Experts of a small language model.
Size: 11 layers, width 128, 4.83M parameters.
Below are experts of layer 6 (counted from 0) of a mixture-of-experts language model. Rows are named router (the router's row for the expert), gate (a neuron's input weights, with its number), up (a neuron's input weights, with its number) and show model dimensions 0-127. Each number is 500 + 50 x the weight over its row's rms, rounded and kept within 0 to 999. Numbers have three digits each.
After each expert's rows: "gets" lists some tokens that make up at least twice as much of what it gets as of all text. This comes from a sample of Wikipedia text that the model never trained on. Tokens count by the router's weight.

# expert 15
router:543601483531474516514524557461547479574519573493516621467516542519413544576442521449492452550433417467448464484513540566522577566562567522614514531573471535492560543536520465459437573393525524513530554515529563519514565493625515467528506533402457409464523476430573462557549474482483495471483508543498495477397406408552565490539548512537444559472540519456519581530504498528460490422487
gate0:419552477527515482591552549552538635577489528468545505516531462526444519502442470498484515620489535405468421619403497428508426514492552540532486632480497512497492574502520504499466472527484509526526613493526573481442553438405534488507420495518445508460526421477485441587500415536462579441443520466451460459477453433585488501510467540480481510512511488560516527499508387476582514415522
up0:475438431473613445469535471591577540535535444530488501586543447535571540383506440519604529474535473553501516514598525445433510468395526487476539529440548588579506446482599440445532524447450493573404428485528474509551468472499554500504547451494463483529511518525472508536523451472530494516483501478528475468506465522548507491603380459442514443441379563468528476469537595505465416456452
gate1:449475489508500572527457599479493525444511528495548454499549387477450600592455604490505560555385520510445518472513410473470489547511575491511532599391451497466444517400499473532471535502538557497549537483443532494442522471590493542525487514453541443490497519501436466428534496492488532455440521536515490523398470575466474641507495500461597545442564566469569504451481476469518425420398
up1:564567503446455427481523517512502571539485550512558538494455565566456555509356515476461436562469482512571483521509537480434516592498462442387465454404545505420529470523518496439498510497506496443538570477468523493596573441552440484442556491578499575390541496554510409479638462524518477491514531613554516535471523443427502482456531584525519472426553412491522557496544548458487486529458
gate2:409485512522490446482587422539461530529498627486516491556502462473473543494430506448520530503560618471411457471456507493573393553432508526606510496413466509513450530486478532484501508468525404502497539451443507541416540547511487475503517548392415535534597432575478488535521463441485540512431505483466421580491457487499522571442483489474478488401484545489597543448347536478477441477449
up2:501491499550471539523429537492540457450520516506472519540516522535551582510520558431548553381518512505489454516496466478509530452537450620490463557562434489523490424508533479479469497518530422413545501521522467609477496500554526476539485430402552446509417508471461405470578613525462524542525427493480580551418577506583485470482448469561494488503518500409452489653543406404480425495579
gate3:544532448583498495426479573485492382604508501448527483503532460498402489512559425423455526509542510524538532566486537484501576511529557520554606564499455538533477552468531567522524490544513520493557469408522497600472500493479474510640456477451458522578406533512476485543455515482492489555440499445550523561445430434460460547413457496431415582561572484495602525468407483480467547464591
up3:538470478572467435486443605612542476531529444462498502524466528465499550594560620511470488507507602520584502547496520361454528506531507553442527455523495547527534563513460500493401504406517464511617577495505460562500489472411567589507522552530462462461524566555458476469558461446558496496526579496440449550478534504605534501507496506584490387563561484520456477430529515473463532559452
gate4:394464451591508519544406540535479509544449542457549475527576471424418493491468609509524520536476600433454493434423477469511544507471462448513500457487495440528486493497504470568390507471394451449522623467472580562546584510531573455568503563455448503471562482542491508547574546421475598453526484425528559571495440549513462637486479465539420451552552486492520516498468505515499474474480
up4:451418434570531479501456523439552393488466451536475329587486489458519534536534525510480548515500487513539450523394560547491482473516461562545468540531451409525539575522436431488465457413361422484447454517481508450493482528477545422462516525493564469594555492521500590485467474547593482540486492491452473447525639544481540484520481427486479521479510511545388479438520468538496517591512
gate5:529476514571428475491563458556465489590468517476506453584613550455495603546443500442414604453442526528428548537481512512558488558513521463474456502490495539502452519546485524372483530610511447501631518417385537563406574443485537518542504543537451451440495496504446435512457534390445580481555409476477547494438521441565511512464467531525531561445523505481544529553518506491489509519465
up5:478488556549638550443488418493514567637521469584521528484519453496517467391497514536537405586524513464527469581526433532541504545390541476472591476477546521481492551448496524571461479517533491437595425515521516528626531470448459455492462456496431415563488481467535442505502484527467519623495475434408440543523552520482511506471474442528503523444446473570440492555528564576506524561541
gate6:542462512504478584533426526473567443612577468441548539467515436503450520521518611528463544544432443594440477503587521375521521510480556523506472574622512516521500528469529438468497520431499486545493462476525535540522557507535585573555519513524489467498531469563528488459602413484349472449467502642402565440469522468488546514539526495582550484509490495448457460497462488537572519539503
up6:530571562464489448555454448581529595496487455500482545454479543541527460412501426515453597575510454545626465449512512438499635549501530572524518568427564479583462488480552472556494481530532418433503454435478481462549484508540518465489529527475510509437495412503431465512458434440558555551441451539411552521502515391402446467524454490535491446391408559490461462519539553526519524517496
gate7:486471535571453500569536488556473483572581604494464508581529485540487532552494483418496496517504491526497410546448536508487583486589447561558492546518533640532522563392540540575419590436469486476639529483473446489549538547527466564521440489463494464533532529437520498510451566476523491515447522479588548479529541598458494409402511468597463504458594459495507540484510459590474485440532
up7:481497549552515476566569666524482567452537515570590550511492483427403491523569618384445511507502459664478484492480497481496495470523479412503497460409530506476480527487437453508527470535444541536485447479560454467551540554465493461444419449480522451510474424571577491479477529558552554517454545557512541458528447471413481465584540515556437535528559557450513533496414532549484455452535
gets: "\n", ",", " (", " and", "t", "–"

# expert 4
router:473521538504423573491540493462569451451536506488495521394467544484592521513433580615494463526541533462555465516566530496609584577538499457499469524578538504537471413622455526515529536494518512512505438564548459435534483492543398507418515531509533564502563439510582575453501452548519473480498570523478481389456591469445564487566494613556467499448465586443559554479551525479470531550477
gate1:407518482555490480567417474522466526492414493475412451589600497454517507483406505528471495551425489467450420562463548391459523510471547511609593492490464528506377549455527503495581504545568473486434538468517541550478638476527447369505495505448494548565488434622458455501466521460500549485490589436412488500499516541530529495531512518460479507516533480455457477528450500529524541442404
up1:490460471522429450504588424478495373511420486482460435543501450550440510447580456385581515569587623410488460484466516440486402460530515563477535506452493421418455419580525452422591490499508486499547549514532424527568552462528522500472462487418535536518517550500502475473483484493563466508553506576473464508601442550596476573480431489465467431473550439527500465469457483481452515529462
gate2:493400388482510506440416510474471558471472579453511529597532458401474491575460476595561587456451565505396413492521409445493384508525497483512472506500522386505478510485483566513500446475572536499537494419521529453438494447440473570507490470451575518587396543547515495527440468553518584489520536441506491510514523535461447497473483500494552517466508668472551535490449427499507505481548
up2:451510532527554592544546388540473441559400456449545551514417493513476354490465463540596459456429466523554513466542499444489487497474503522481613447527509488398541480486528480436479535528548569471422474516476524536446490518516582469510495476506458503354543520524498427601481574545510502418483544538544517470511490466546472398520559483494553465511482560528599482442481535477624467509420
gate3:436502466552430442489494522412496495520469561400458491574517508495621500512507531545428526527584523519515441521489444520598422600490546438515488476418449472517447549478522584575447486586451415424495599449511566486522520522565506467454559527532517554544487497400425510410512506531578577481477541549479496511484503623470428519413471458482583564421571539532513500509477541473433529509493
up3:467479515479531498463477415465451380518621468467588581483499445541550484489491487535494544477500500463553484532597565455503492524545444484484583528490524487484564555403429524504515500603579540487409484508375506373490602572464457461487473434497506372493543498475532549570480428548502580494531437490465505466511573491511462449552463507531576500533474521426417468541432570540552468498538
gate4:496425513515568520499499476454554397549595623389492422564518353471536579557476560545488496512489542445516546492537524524488518496476583589569513506535519494593523547402321448490507490449517594483517486479505525500435582483564510417555466468520564487471487515455523514461511542524485537474395503419554524530437550539508530512440488487468512439547536508473547476523414501467520456478525
up4:462503554466452592468481450485523389626537573458519523462489458566509501416413564601513478515498552544500458600560584557571510434563430515529476537487552451527481503522484473552519447523534613413469505491536479535554444453573566497443471545454488449465579509492502608500404552463520508485505412488552457498478519496411509460443445500481413454513600541460601507473487505467432477504482
gate5:496465471509506522468434464451499510424487523533517467537556399608492539496420523450562529512390527560457523602481465456509406484523449554530542552435470436413449537443481420502534453452517466458542508467503468607531492451596429605515537478474511528516530483516480498526374488455562521488519481399516468514506522600422497563468492475410477498480591433480427473548406404506487456475431
up5:550499600463559429454562537494557369480459534462529536481482570489522442515455435455517459586409479557505575467563522432432490595478539483492482488485527445488455554494498608586478534602502448511483613467581550543550558448482496572490582531508426538476562586454520560480488513567532484594426471505533510530595463451467490459440516536481502509510507523480513475487506490402485570579589
gate6:421366432574388422493521543526514496487496570607539518521512422416500454484478505497482515524418513402420462524522501508496504482451456542485508522492441509512448467489493445532509495474508558625454499566455493475476527534494486525501501503553485491566429568493528518418598470579489548484567431461624475528393583543511515490430513442490561494560554540421443432539440438551470452421446
up6:561537427461608455597631532535450504566487503560467516586491519520449399588473418440466459465509519534485549540458532552547482481550470547514513528461541513512536554503481493468547500569557553441480586521433483547450493550493449481503496494466478485525455528464460480558372525506475521469513448440560506467448443576538465402572533476417515577531543556561531356609429544495475528492460
gate7:398443442519442441458454474461457501448471623424460417507532512414525573525446524544461526447468566475461505523471434530501459573490551506490462537513419470482479483453357511496537559467412526608566532408589512506488552450515518520597521475501478440601499550479426454501498552550529502509540464496480474484514444555493524569350499505540492623475554470496555511520503520455451452500431
up7:529555580451554524489490433569542629437583448504484362470490474402534511517492511451511416408600453469483500510485514603462450528542575495474568435582468508469522511547571495499572485537564570519508480477471499484499455482496522590575455539451461557516505374523415565560532551474494477476474575507502466500529538560473553475568530530388469582563489510471407491467530484499469569517477
gate8:479490490434440533559512528481492545481446468491457516522446447507469561461444550568469508467395485471504461549465355441578446435502521443436513504453478546507484461439506564564513495484471473553454493479448473627449477464487539405544481487515529473539521539560432499563337533531450497557530352539450595483405465560494544554534528500537514542406447497507466599510462467574529496455516
up8:549546503526518453557554464484395473541444524560503446436483435549428481635522486458596572517563536563500466461507527496424490481495499563563586549538521536501486575461558435541467476619496488424577549524493464496519497528444441556549462500508419493537516507503467532640573437525474430479546470509531591582553456452468481472516462460477493502421531488363495528453495517399574539521528
gets: " |", "|", ";", "  ", " A", " New"

# expert 12
router:520495487571403495508491431602512520492559454530452549504576466534433595534555434414525477517580521476528389530411441552480509515439553560436501553445463468452504560465441599439516493522566569466506438482475454508492434483501473531494573515607420436495470422566543470529427478473571491547388476430543521524564543432494485557488515581472468459499592427458551522497486468496531585529471
gate1:483460497536457486531543438517462483512539536450497468587560501463467538577470495598526412527471543483455417453456438473477492561529602598537481511458510478368495573422477524482515430461548471605457529484464454513481587484453556490478570451478437586476460512530514493511427522450544501484457462461508412435516492514460484504536530478409590496386565402467529510461436411642514503447478
up1:524524518597523544562503516551488514507464491532530601448582523545449489453533383443546457505452561476479485487569467433430659474587490490426474525507533522527498502572449583480519514480461522494379519488496535433467442450511552474519543521584500565502475547516484522604431496490452553495458496464574455615507576483519556571541463507522392448547573431534394472443486535573524471498524
gate2:537475327495420518449460398489509565561500543445514477471410471477471516573504586496535560422501540405491556500564543529441434472489517538484407564514499374562535537463468543580425617467459512520400543453520423585387565547488476455548521539524455557510488451469473418483564493505517511447470477514506440523445561496495478486520472448443470501493416426450501512521477478496474474521514
up2:457574423495508479490545468559449480528399513468626501582556476537409490593510458504550523507440461405568517459543462533494396527429500535448464485450464520479574447519510522546505464495460315454575622463463511442542500499429589568440512503451489469532466477463514478580555489486462462595470516543497490472479448524579531580533444477508486542596484506511454533497450479479518521560568
gate3:441467567523459524501392559521502516526558440520490543533508468462457577507441455465511512550512542478536459509393518519513446499449482444482411513513416508461505523572467476524552441515516427535539512448439360478530465533474439510536507484507450481477461474469495477454470522424542587585427408437483525596520520519618483555573521475470516511458507446422478514390370454612401467443454
up3:456467488472512507446504558565464487517539450618506494554496525511475566441480515530516507487583523496577512515421479508462452471476428519410513576449449441540489579547547411559413447412497423597478487525515475519516410536500487480566493466556452517484545489476554548439569502532424486387596513485627552462442531559478516453530519497581504545486495476572426468544399396510460598527544
gate4:450454445530507451490453468600489391514496426460512459498536570449465564538465475549525506498474465438422554513506465375514519572481461604508512475521435600458499535494588543525539502515598531592455426463474507486476562520511528517551420411438458452495509495504499416492459507487584509519389503493503534553552541424596463593527526508476593485555459514494546599480449486589607498471491
up4:501457478476466516623475434471607481579516515517500564510523466361497514551501497584435425516497542507492489515447547428561540485475511446467436517545549489450519482587456594442494469407483552537447512529574498505525525537596465436557513585526495608479502513556430489480426514529577526539534543474510544560545449540532536531466532473441525598573501534501486408430501380576519485408545
gate5:529463499600415413646538519575419372537526443577425513515526497425496557515548588485509473413511517478386444567414459497544505451484564536578551568477591512529492554480408497453529505496515457507527450452466493509461465488496443490492536519527451496573508433540480498555502518485477477455470518536588534465483479530540571504498552526358506537510521409494514476482397436505520532443448
up5:538480462512525425440636449561531571472455546485509439514411495527564462497460550522444490521490528440535552547458604531522415466496498510465514401477499530504483483497492487518465451530490570505470510507534587500561519518495541567498455421456564583455438493526482505395529437504424562495558466587517516602449466524491508435388394449506629557503416573562523423470536502501443514517588
gate6:616455570624454470508474516542397455617433511505536516525488510520524519514512433466488458472495496625537485559439449495474470516453528618490590554518516545489488549453389502539522494490554416477561483445466526470483484541471479512590448510499498389501507569418508481515441517548460590481413450487420494548557454434542453556493501502492417496436523470532537607450454460508487606479482
up6:396554540524526568534565490515529480563582498516413455472483450485443477568570478464464475431472451529571489491530548484467512500475472442597486507476573527578497594394522546550542479544565547392617436526499481569450498469493513473538485572571466535458550557578463597521491456432563475447397567552534532481491481535479451429561485515498567520613468439428493454450530550499528463557474
gate7:556465451580498417585407442523480444517437415492507545568493492411483570555468554493531566391541527404450542429441515459552505535505519457492484525460476492493440537452551533475419475448591491484545576450476440444526500519513581505497471497553469473605466495490548488508518482450502565451499490469461494497541495469525495645480499471535605542498578506441578441499406364491489419543452
up7:570486470415508537561537557398624614552490542514581503571526526468483461463603479553440493519466467431520486525510478487514517458504562451452523581487463545547550561423472518445485484433434532584465444519504513535508567509493478604498499506567546569565591481462478539456525544471492421424547484557529550546424479413535469539563602507576484519444443481468496506485579506553453386459469
gate8:523395378537560548521482419474472509443610526538443577599577427491520472521572405451423483483504540455482438420423452468453459524457610509506454412473410411449460493524571496575481461480496523544551498458502497476473493411504486523520586536483475403501490427483542512599473486602460422498443562500477508526536441455509449504515460520456508485490502379490497497475428508473486493520537
up8:493434477483479527588553565517600571505531522497506494534507429552601486568557546476576487517498456456574425526449538535416405537409525471615492490536498539553512486547426476581500440542553496488522470517472550504468547527450501523513499441440601455545449554453433482597517498536475528404452534557537446456446567488628525447516426439425481482523507410556532554403514471476542486549485
gets: "-", " the", " |", "|", "=", "–"

# expert 6
router:524572434582506486590548582403534495462395538510489382545479405456567458454455458524502495496535372508492544442584479565472521475485515459582526478439473462527470414412546471576441572495481493525586493445519531430598501510428559456505466535399464500507514575521574483468522464560518460510504463483489487489602495500491570451489578509452557539532462453481465455474540429436494460581524
gate1:422462403599511507512465543542494461557494541512486439536517426514458529480572429487559500481587471485401484452475440453545553397525541508542498479510540516497511383375473506550512445600528481510572443473527575570523480376432493472586453463428554466535487511548516609482480500424517517502425450417459454543508486521490512490458470513448527550527527503446612565485550414493432497551548
up1:516518490488510617446534453546476517552603533506501509529499604541453515517431579476502508500412554502575605486505525548395535471512576487519522520462502468419528530450563426467451451430531576514462579558443453505528529600527530477551382433567532537586585455520460544565520528532541474438551417507519542429472498595452418568452550556551512452519558497487515491524549511462547497498416
gate2:474506422550562473494359495493489568478492437470518409453516455519421573596423433522547526516481534522441600530560448591385509465389594530549553476422527506475432479455480501550507513532493436564609514423449549468466559504503506525505451560429441461504459512558481516428455497481517554567422524381493468494598518463574464536520485498528509509496491441493474485508440519457569511498553
up2:442443499477511489570487455505448532490473526507493514412571653444466517441511464431466531429497566529470547519443509428593465528464481556538538468468491535528532518527363582579538470559476492434387462517496527491528518464581509463440476462459466504464564454434450508437483514510477466399553492429500474514431408556511464495618407502490508552565433580476619487505463501424445481499524
gate3:508487430465536423381495523436430464440495487530494447497533349549520516508471489550465497412528508505398602527501441449455455541482562423477555549606494507470466472506446403442449464490468578584511521478503605502401499439466511487518487472500553605543476531495436388470440555550539586524498433500483473545539522525512401463507500420457586438505507553475493532530494440466524511457528
up3:440493429502512516476518535510492441499561535442565439478539399487507571457502404555441493537452487546464455523530499472456566551495520487395469502551406482521482491466468484498540488474507634479552503436555441483595463536546456611546432400561535432505484449504488514520475521529566555407421430539482504522512539538478500534608494611536534554588450480461518457478621468582419441479492
gate4:508545487482543537534377473561446533534503488421518450515585422498527533462411477464425559583470588527534501428505485499470452550459586513531457450538587455548487537502514495552502471501565517503481477435556528462454526510487518511701463480555482469571551568526570416507599589521496535497464405493555481534496437524544470553554576495472491462445555499518434507585470528513500550466384
up4:465481480529529568571497526526543450387463602457538465497495491392574373580493483525372452575497374574407579539497493538545508453500565425491517532515467487466481535505502473542609499558500499404506524471489580474515533527539453527525604425495493450569519498520488404559523484491488410451532474439468551386548529572530461506509534528473488493584485499474489486539507425525551528519476
gate5:525443402551479461558476479580490508493575467543532398559516398529519430430357363527412410549524432489424572500470487463489444465429505528530621498466495543492530453549456434531462473503495455583514628458489497490388554428446423471530458458518466488521516571513528440501456510499574498544498477459509503496556439554515462548482526461482550564476493461526467473518545509492488446462437
up5:484491567543489509581491539501551503505456510570519559495456448493494564573487484557468466524448460551459522396446507516560527546391508612420551531485511583490474442452491544606575500504508523382540542490531478525491509476511476483473469579642531445586499464466439474489388573561458541463526443534510489442479462532455534488460555485434432511390444559531551404434495405520546552486478
gate6:508504529525488422482490533418500478492517532513514455503515417496473591530479504546530528458415493406472458473576415456490481490457521534504576463431488466584441497514534484542437502444512502527604479473494553494524474421437471498453498461500395562569416576453461476431399605559422485611481487556539559552435462496594430472490546396562528507472503428453473509599575424475581485520495
up6:540515452557594484560546433512558513521476484568587546498376431535511509506531408546375562527466582512477531420469551512447508509548502507414568477526441479524471554528477549447459476521493519468493432489492511486500494520464535571451593427551472416515530513444501391610473493539500494463421542463468573453497511334430461534530483501455468468551419481464462550445495483563590485452472
gate7:563415470544450426545480409475477466533519472474484464536490434485505499487613459576519581463469448531449439522477491546518453481481527450530580461438421453448486527450455509524497538555479468478507516481501590582431403505387506558505352488442524538455469500580550473521435477482457456542426434599509509521450474541654581521621499479467560588514547533517519544525515505494514491533519
up7:420536467565592512530488514472493520540484479520435517567529481528550603444510492521540523569516499488535585428558409419458562499446483480469443489554536495519473532491476523517339491497503462433633510491515533455475499485485511506517431457594490519502526479410488526492489531641487340472545460499493482418562478441426549479531579561523569599500509391475492540528486496471563484457460
gate8:547483463492484492502483526371431423487503611439459376597521483553481527535464557500521537540515500555537510464507453492443437518516452516508510531451531432533478506528411386487448481523526468487449388490498558563496487457535622490530377473483485550578432512482497521502418595594511502543496510411526561451509506483607506482435555427521487453525468408557492440547491499528471586446546
up8:543506458476515456438550586525501604492512521502538416513512523449529428481550515586404484506531431517535519477556485532506541565490534525454487522452454534402533496473495580509424499515496449486441468468580500466521596402429443554514501516430456455470492535501478493491538390450402485486469457413537474468424478424457575480427529561478612504408529535577495473404607455462527585475420
gets: " in", " to", " on", " and", " (", " with"

# expert 1
router:504436435465509471467498542489460471530484418438466524575559431537474534494537549550504456419528486462487482501458503501538524513571476421429398570496461441466451534443481468391567556469516478520506525504592421523396520508444516524491554498600586500513520422440407431519513506573504485518481504569464488427327461575491481536514506511600558450477466539483472524574436454494571518421585
gate1:535437427549460569484482471509561552558502539561444463461580529504492532487442523553606554531560433435462473457422458477533438483547495524412518502558468449496492518409491493494558553534498479556551442501436490607425510490490525497516496534493522461553541510530429450538503441524488496489402453447482494526461488610474419500470554481602541539399417602537469537558424572398524519374552
up1:533441481426457525505548527453547553542468484552410577460541492551547540489487516571559545567558592520444457509396498450559467489524473431388438549534427616432488541399483488479607506579479473417519411531493500562410522443430458522541496447464535535498578498583506463479477437470437428492432590531516452441441455567503531500550536532494568527460461459500545561502526514541497561467517
gate2:451411450534534459509485488500529559461552564537483405488450512531531473565473443488451500451448462530473607504445527513569384552430544555567583552472455517450496417479462415512431456512555488543521484477502543494470531558451375517483486454539566410484435456572529456524538581533454502395413561519432555537430480492507431529479516452501501466503455581528605586551427542507544470435520
up2:397501418475502520456500567488472427456511581498489456490506472557489446404495551398477537415587560571589514529476471498590586416505435471398461549511456522532491495474482593487544501428486519466440442519431522514419565493510547553501530519466587609563454451516446458469547598572484497378515528441488594556427518544540509565560539470483531504484488480494446489544514468513569513466523
gate3:511496476553507492598446497477487453484556524396481511587566456568540536534490639536471492448478491554478485516495503451461483461547462509427407568454487438515457567577324500526547508467547488496612459447451503437462541477584439537461506463518591513527401490465437469502457535503432515589398537470572531599524516478486516559472453468556482489472452505415579490512546449501543459491491
up3:583472445581465428462464428515479479559551471471394548434555569569493416482515593508533478452470555484478444503438463527495418531506451442490500547516549624430439435440430515577562530581474550435457538460494420498491551516457445504457525474450552538547445417501457427476505478522523540580516482461472480407448475513501521483557467505462570431618513472540586501474558503525550472443602
gate4:410488445445480622410497450566513511507444566457439519575522407479516528476531517482405529390446481541511442501463464452568515520455512531460479523480421490472489533464440520370468530480477522506456519517545549488521498626487434455495577509421542452577525524502450486495427441455525526551384554485500546562491466513419527493564600544478523497541440462487569511572402435519423535503434
up4:551456491447430371432524461587562510483472537491486511523465470544485544493547391541405507502372448448444499407464562472521586504518432495472422488457458589480489498515464503472456556430531507442563573522502458576501450397479509506492480491579546487567411501507454540561499515554420410487527528455478506495454468456409497491437511514508499615513413500476553535479533457529375500434469
gate5:448443464566508514407569516541442529535523471514467509463600508545442636566459430585469524465529390516482508512524371448496475492495551459461503503456467450483415517424471442511447512446531470479459502454402454515413544535492477525532473473468469604517490467532479443504584544452551557559452440436461431495525446456427445510524471378485507443413482528535443421511491597555551493523539
up5:510534495531498555480443519565497542570405433502394568453498606545521526600521543507541506477508511471431513446484601523548486478461536435548423520445495648460495510441482470552497583592448456569582477499492507528520564574511536450499584478541416433480558552430576608519464480500595564549493517516521526423543469482504488560546442531477423533484545498433461489532459574468481523572486
gate6:504445461517419466515518407412500492548444496435451493557519455454519547447501561581502563387486412538458437582452478427494422494545468494463427494492504556463493516482542514474527481463520436543470463481551561554435425445428549537544486471560505441535425513493462581608493540564479548543540490557474542495408423468499441481541501457602529523436395492462519463423451464514605457396520
up6:548480475430524429552484515515573603529502442461483454480511464433554471436457493496516535413494470580440607499517541578455443568502430501546524533594529466564456534511455541494413528530565529507536445483442508444482530546538419516478454548591471547531523569442494510448521594403469547519628522529513517414490466459542540570465585513516620550598548493536481472550463595489516495542548
gate7:417429501486421506569450446481493534537598510557467510477438474532487555523473453482532524418452424440545495591504493441527439523456455521434467509410431502461414522451485412486459474428403479541518511468485487547518557408503416441479440515458438487513479508578414523455549449507538545474463439507552518502598527529449427624594499490486462525472484469401530575495531385496528445459576
up7:507511493556529407558560494514484448509553506439402569510603505364421506563427446459585530572608493463510443437520551433574538504511499528532506514569464471586479461614466526511509535420553464458483480501552443466600500531458538550493479591541494423456560526499504516406493526542512499505485528471531387512482503530536469470582438479479426535475420530501560522406467495502503599546487
gate8:514445443542463482596519480550484506507562501571351472503436449517530568455477593557482570458493529491468517562378472515573498455524528520483450524546483503459516399405498470516551497544414423556504528461489533476447407446433533471576479462463450402458501467509435535557554547499437475523474499523527437470447410495542358467545445418570587521490458519500536551512477476502579436508509
up8:480497487474527539548443488486496515504556505423516487496497485456517494569518559395451533529433513447495445415538538436410605504468465573527567521535622468477522406522532440571453473438517485474409452486492551518489409509569547501483474483457631547545458486554560462552403492448497493486481598387494554559514491490587570438502484475512403459437477518589531422497567514558478493561439
gets: ",", " the", ".", " and", "|", ")"

# expert 0
router:537541475524477497501471459422507497537526392481480428491490427548391466537632460520517529430574543526427509512537418496407542498433547435526600466388579525509469545512472509464544437445490528597527568530413563494396502439540479503478573458511504509492444428444509466510443550522494529526584463439447535504505538401487423459459490473448499471541544601534593493507503485491491398536492
gate0:538456553550525443622486515417606536593528513457558473506546458490482577516470559531537599492504477428501474622395501540517481516465492572504479534415563487479506591418445509461467470480487427522556600478509479526509566580516551506536396513478560440476445461520370538531545483445515503518456570514418468449532426484498423472452395457509505516500411515518460534492490487542562526440491
up0:540534414431470515544563559460661554533513560509572540548512501463418494544491505516439526467506521539514584516437457549539499423572520454380521471418486537518491506461567582576484504537503454513538510492564370489549513562515539377523541463592531461435580502508544510509527429460583456498509482466519487511422475468568510546441429457546445450542473534532554475380532562503536468500512
gate1:576481497523495512548475499504498515488564576515528430489496420495429581528455500481482530433511597689519477523462489431394437510446569536531466543520492509456479523431419561476522458432506537523533456460511509461459427453545497474460469484466493549552461418524545452495424473551486592443481493448511502528354518534540535394442479497535563471546430515556595520543506426501420587453453
up1:582520565540430546544507486516544514390521544491589473596468576510454499498512532550433501525458423570471556466528500490501437511584524418448512508443504528455447482517489576457476472531571522441475528502576503457394509555617448509549552387547488537467497379493421378579560388566595510536518561526448516497483465483483479463500446426476509495514463495525558544545545534524471578505502
gate2:532506493641511548380529487543424459521541430449488538507495499447415438472534535507523512375473548518403601612567455414450460457506549483540526482457479452595479549412501535535542514506558492499555487497444461512421553523564479477555495489396493575552487417462494562470558550501463598526522475534473521589579488513561468461454485516500461475555473536527566427475529525477506463405535
up2:525570583502443563483473509388541467534465486534527490513549549619487504444459548524457494576545531437446467476462493505485483341482442484485502445507448416536519487536612438500561531434470462471478539485465425491573477490519503557428475579568455456446533455449514471576484435494481434494480586521481441572506508550475437480570468497457401526560550455603460544525494440451560527625478
gate3:516519384427508445485523518412550479415470496464529469453583409407476537453502511572563563507571504507515478500469451448487500575431485528533389463465481575461471482502544460495490423471521518523500485475436594499407494485546442455529538481524580505448532580403505508526479551505504487491570570458470528537352542496536455544520439531493555440453531445478483446449419359552515467456587
up3:545490417452488603523424510414536430492516548508479473514535480549521573439454557497511561502453491413604518527477571459483502384426461415511446508405416582462448531430543511548469425475444534489575485511431465471461569493386473492577529499530516508470590468460513569440564453609509485494536508520481530526461479465518468496477497476457520478376576576514439527435453451540462424462507
gate4:482522544553507547493453414501479478547511486456444412473519391540505546399515465504507462449537488586469541593526481447473571444438569437584564416495436587497502450448468511513501534465532549572536541512502549520426480531455518531530480478456404497482488512522471561531321489504525518559504461545494471604563578447541498521472423481465622465517481581530516501451373451542485539462502
up4:547509433481529498502441448514437524546478436450443456544512576500498557528525577479589467483442467361419639459511558533518478486451456433519522585501563543497516426544430487516439485513463532534484471507549520524466510513534461420493543506496482474492508537525514583565418507457396612522489496555470514541588497530528396417480469531443510478452463540539485499439398535408603398457461
gate5:429529429497374537532466551457416547498517465582491493522516495471476521491489496537534547528535541482391580600462406550511510410522552414472635431514504521453475533409427485440517532493456530475451496497422476539451502456485487490489499493554572616522520497526498467556532521487507595479581559470472466555600504484540452444566559460573642560536509557509474442576495495500465493513562
up5:547441427497485483509464543480497410465577503528461454482522456565605495508527511535458590468488527504392553416420610434399495555464548541488478523530491516494467594425516506493486529473548492485533541487473508486436604485488427524495533503564490468560472543454506423497389556527475366572515531586543433470441454494476458574491515530569479441408426537499463412552539565480565452529550
gate6:458502424436508488559444526451460528448490411462576575538493400538474471507526478530519505525521498542453473574450431535518405508508636523561573524523526511479505445513464424471383461476554459511508515495453578438347465535496453480461516535442519558567394526559502441479553515490519497497488384377558532511571527472488449537491478470505422518499512498556420495403475492440416493528447
up6:466495500477482532499468446414546459576430480475383487487470508395535494504435521530512591518487462399553492550476527461478490561435436513512488539454564434475500503588434506466408528492458534501519467556462430497508590529452493477458466615454456547564577558532524480484564475562605517450452495481489518510536561575460508472396419524545514484463490434447373517488446597491464414462595
gate7:469566491510555574542429480456410593480570571506459481501481468521527523458489506495536534456489568505479553433494429532463523543454499501483395499424514520499426548446520422493501498448494461451510426454498644561392516467532593421519528478404540550564587499505490426492407580484569554469519533469452504517400495538539457402434506445556559527455528606540507440451501484572515540462511
up7:529494387619520523553513482444401509436451530512438418472556535471505511409511572531476471368473522487482515434512525513450470466466497408488510527408502548597548524552446544505511537576526478466484502519545543512450599535598440554512587596487566535544515550396490480513526420565465550528507469438551564576515446490553404437511533457479489446508473480483465449439567483540486519536571
gets: " the", " of", " in", "-", " to", "="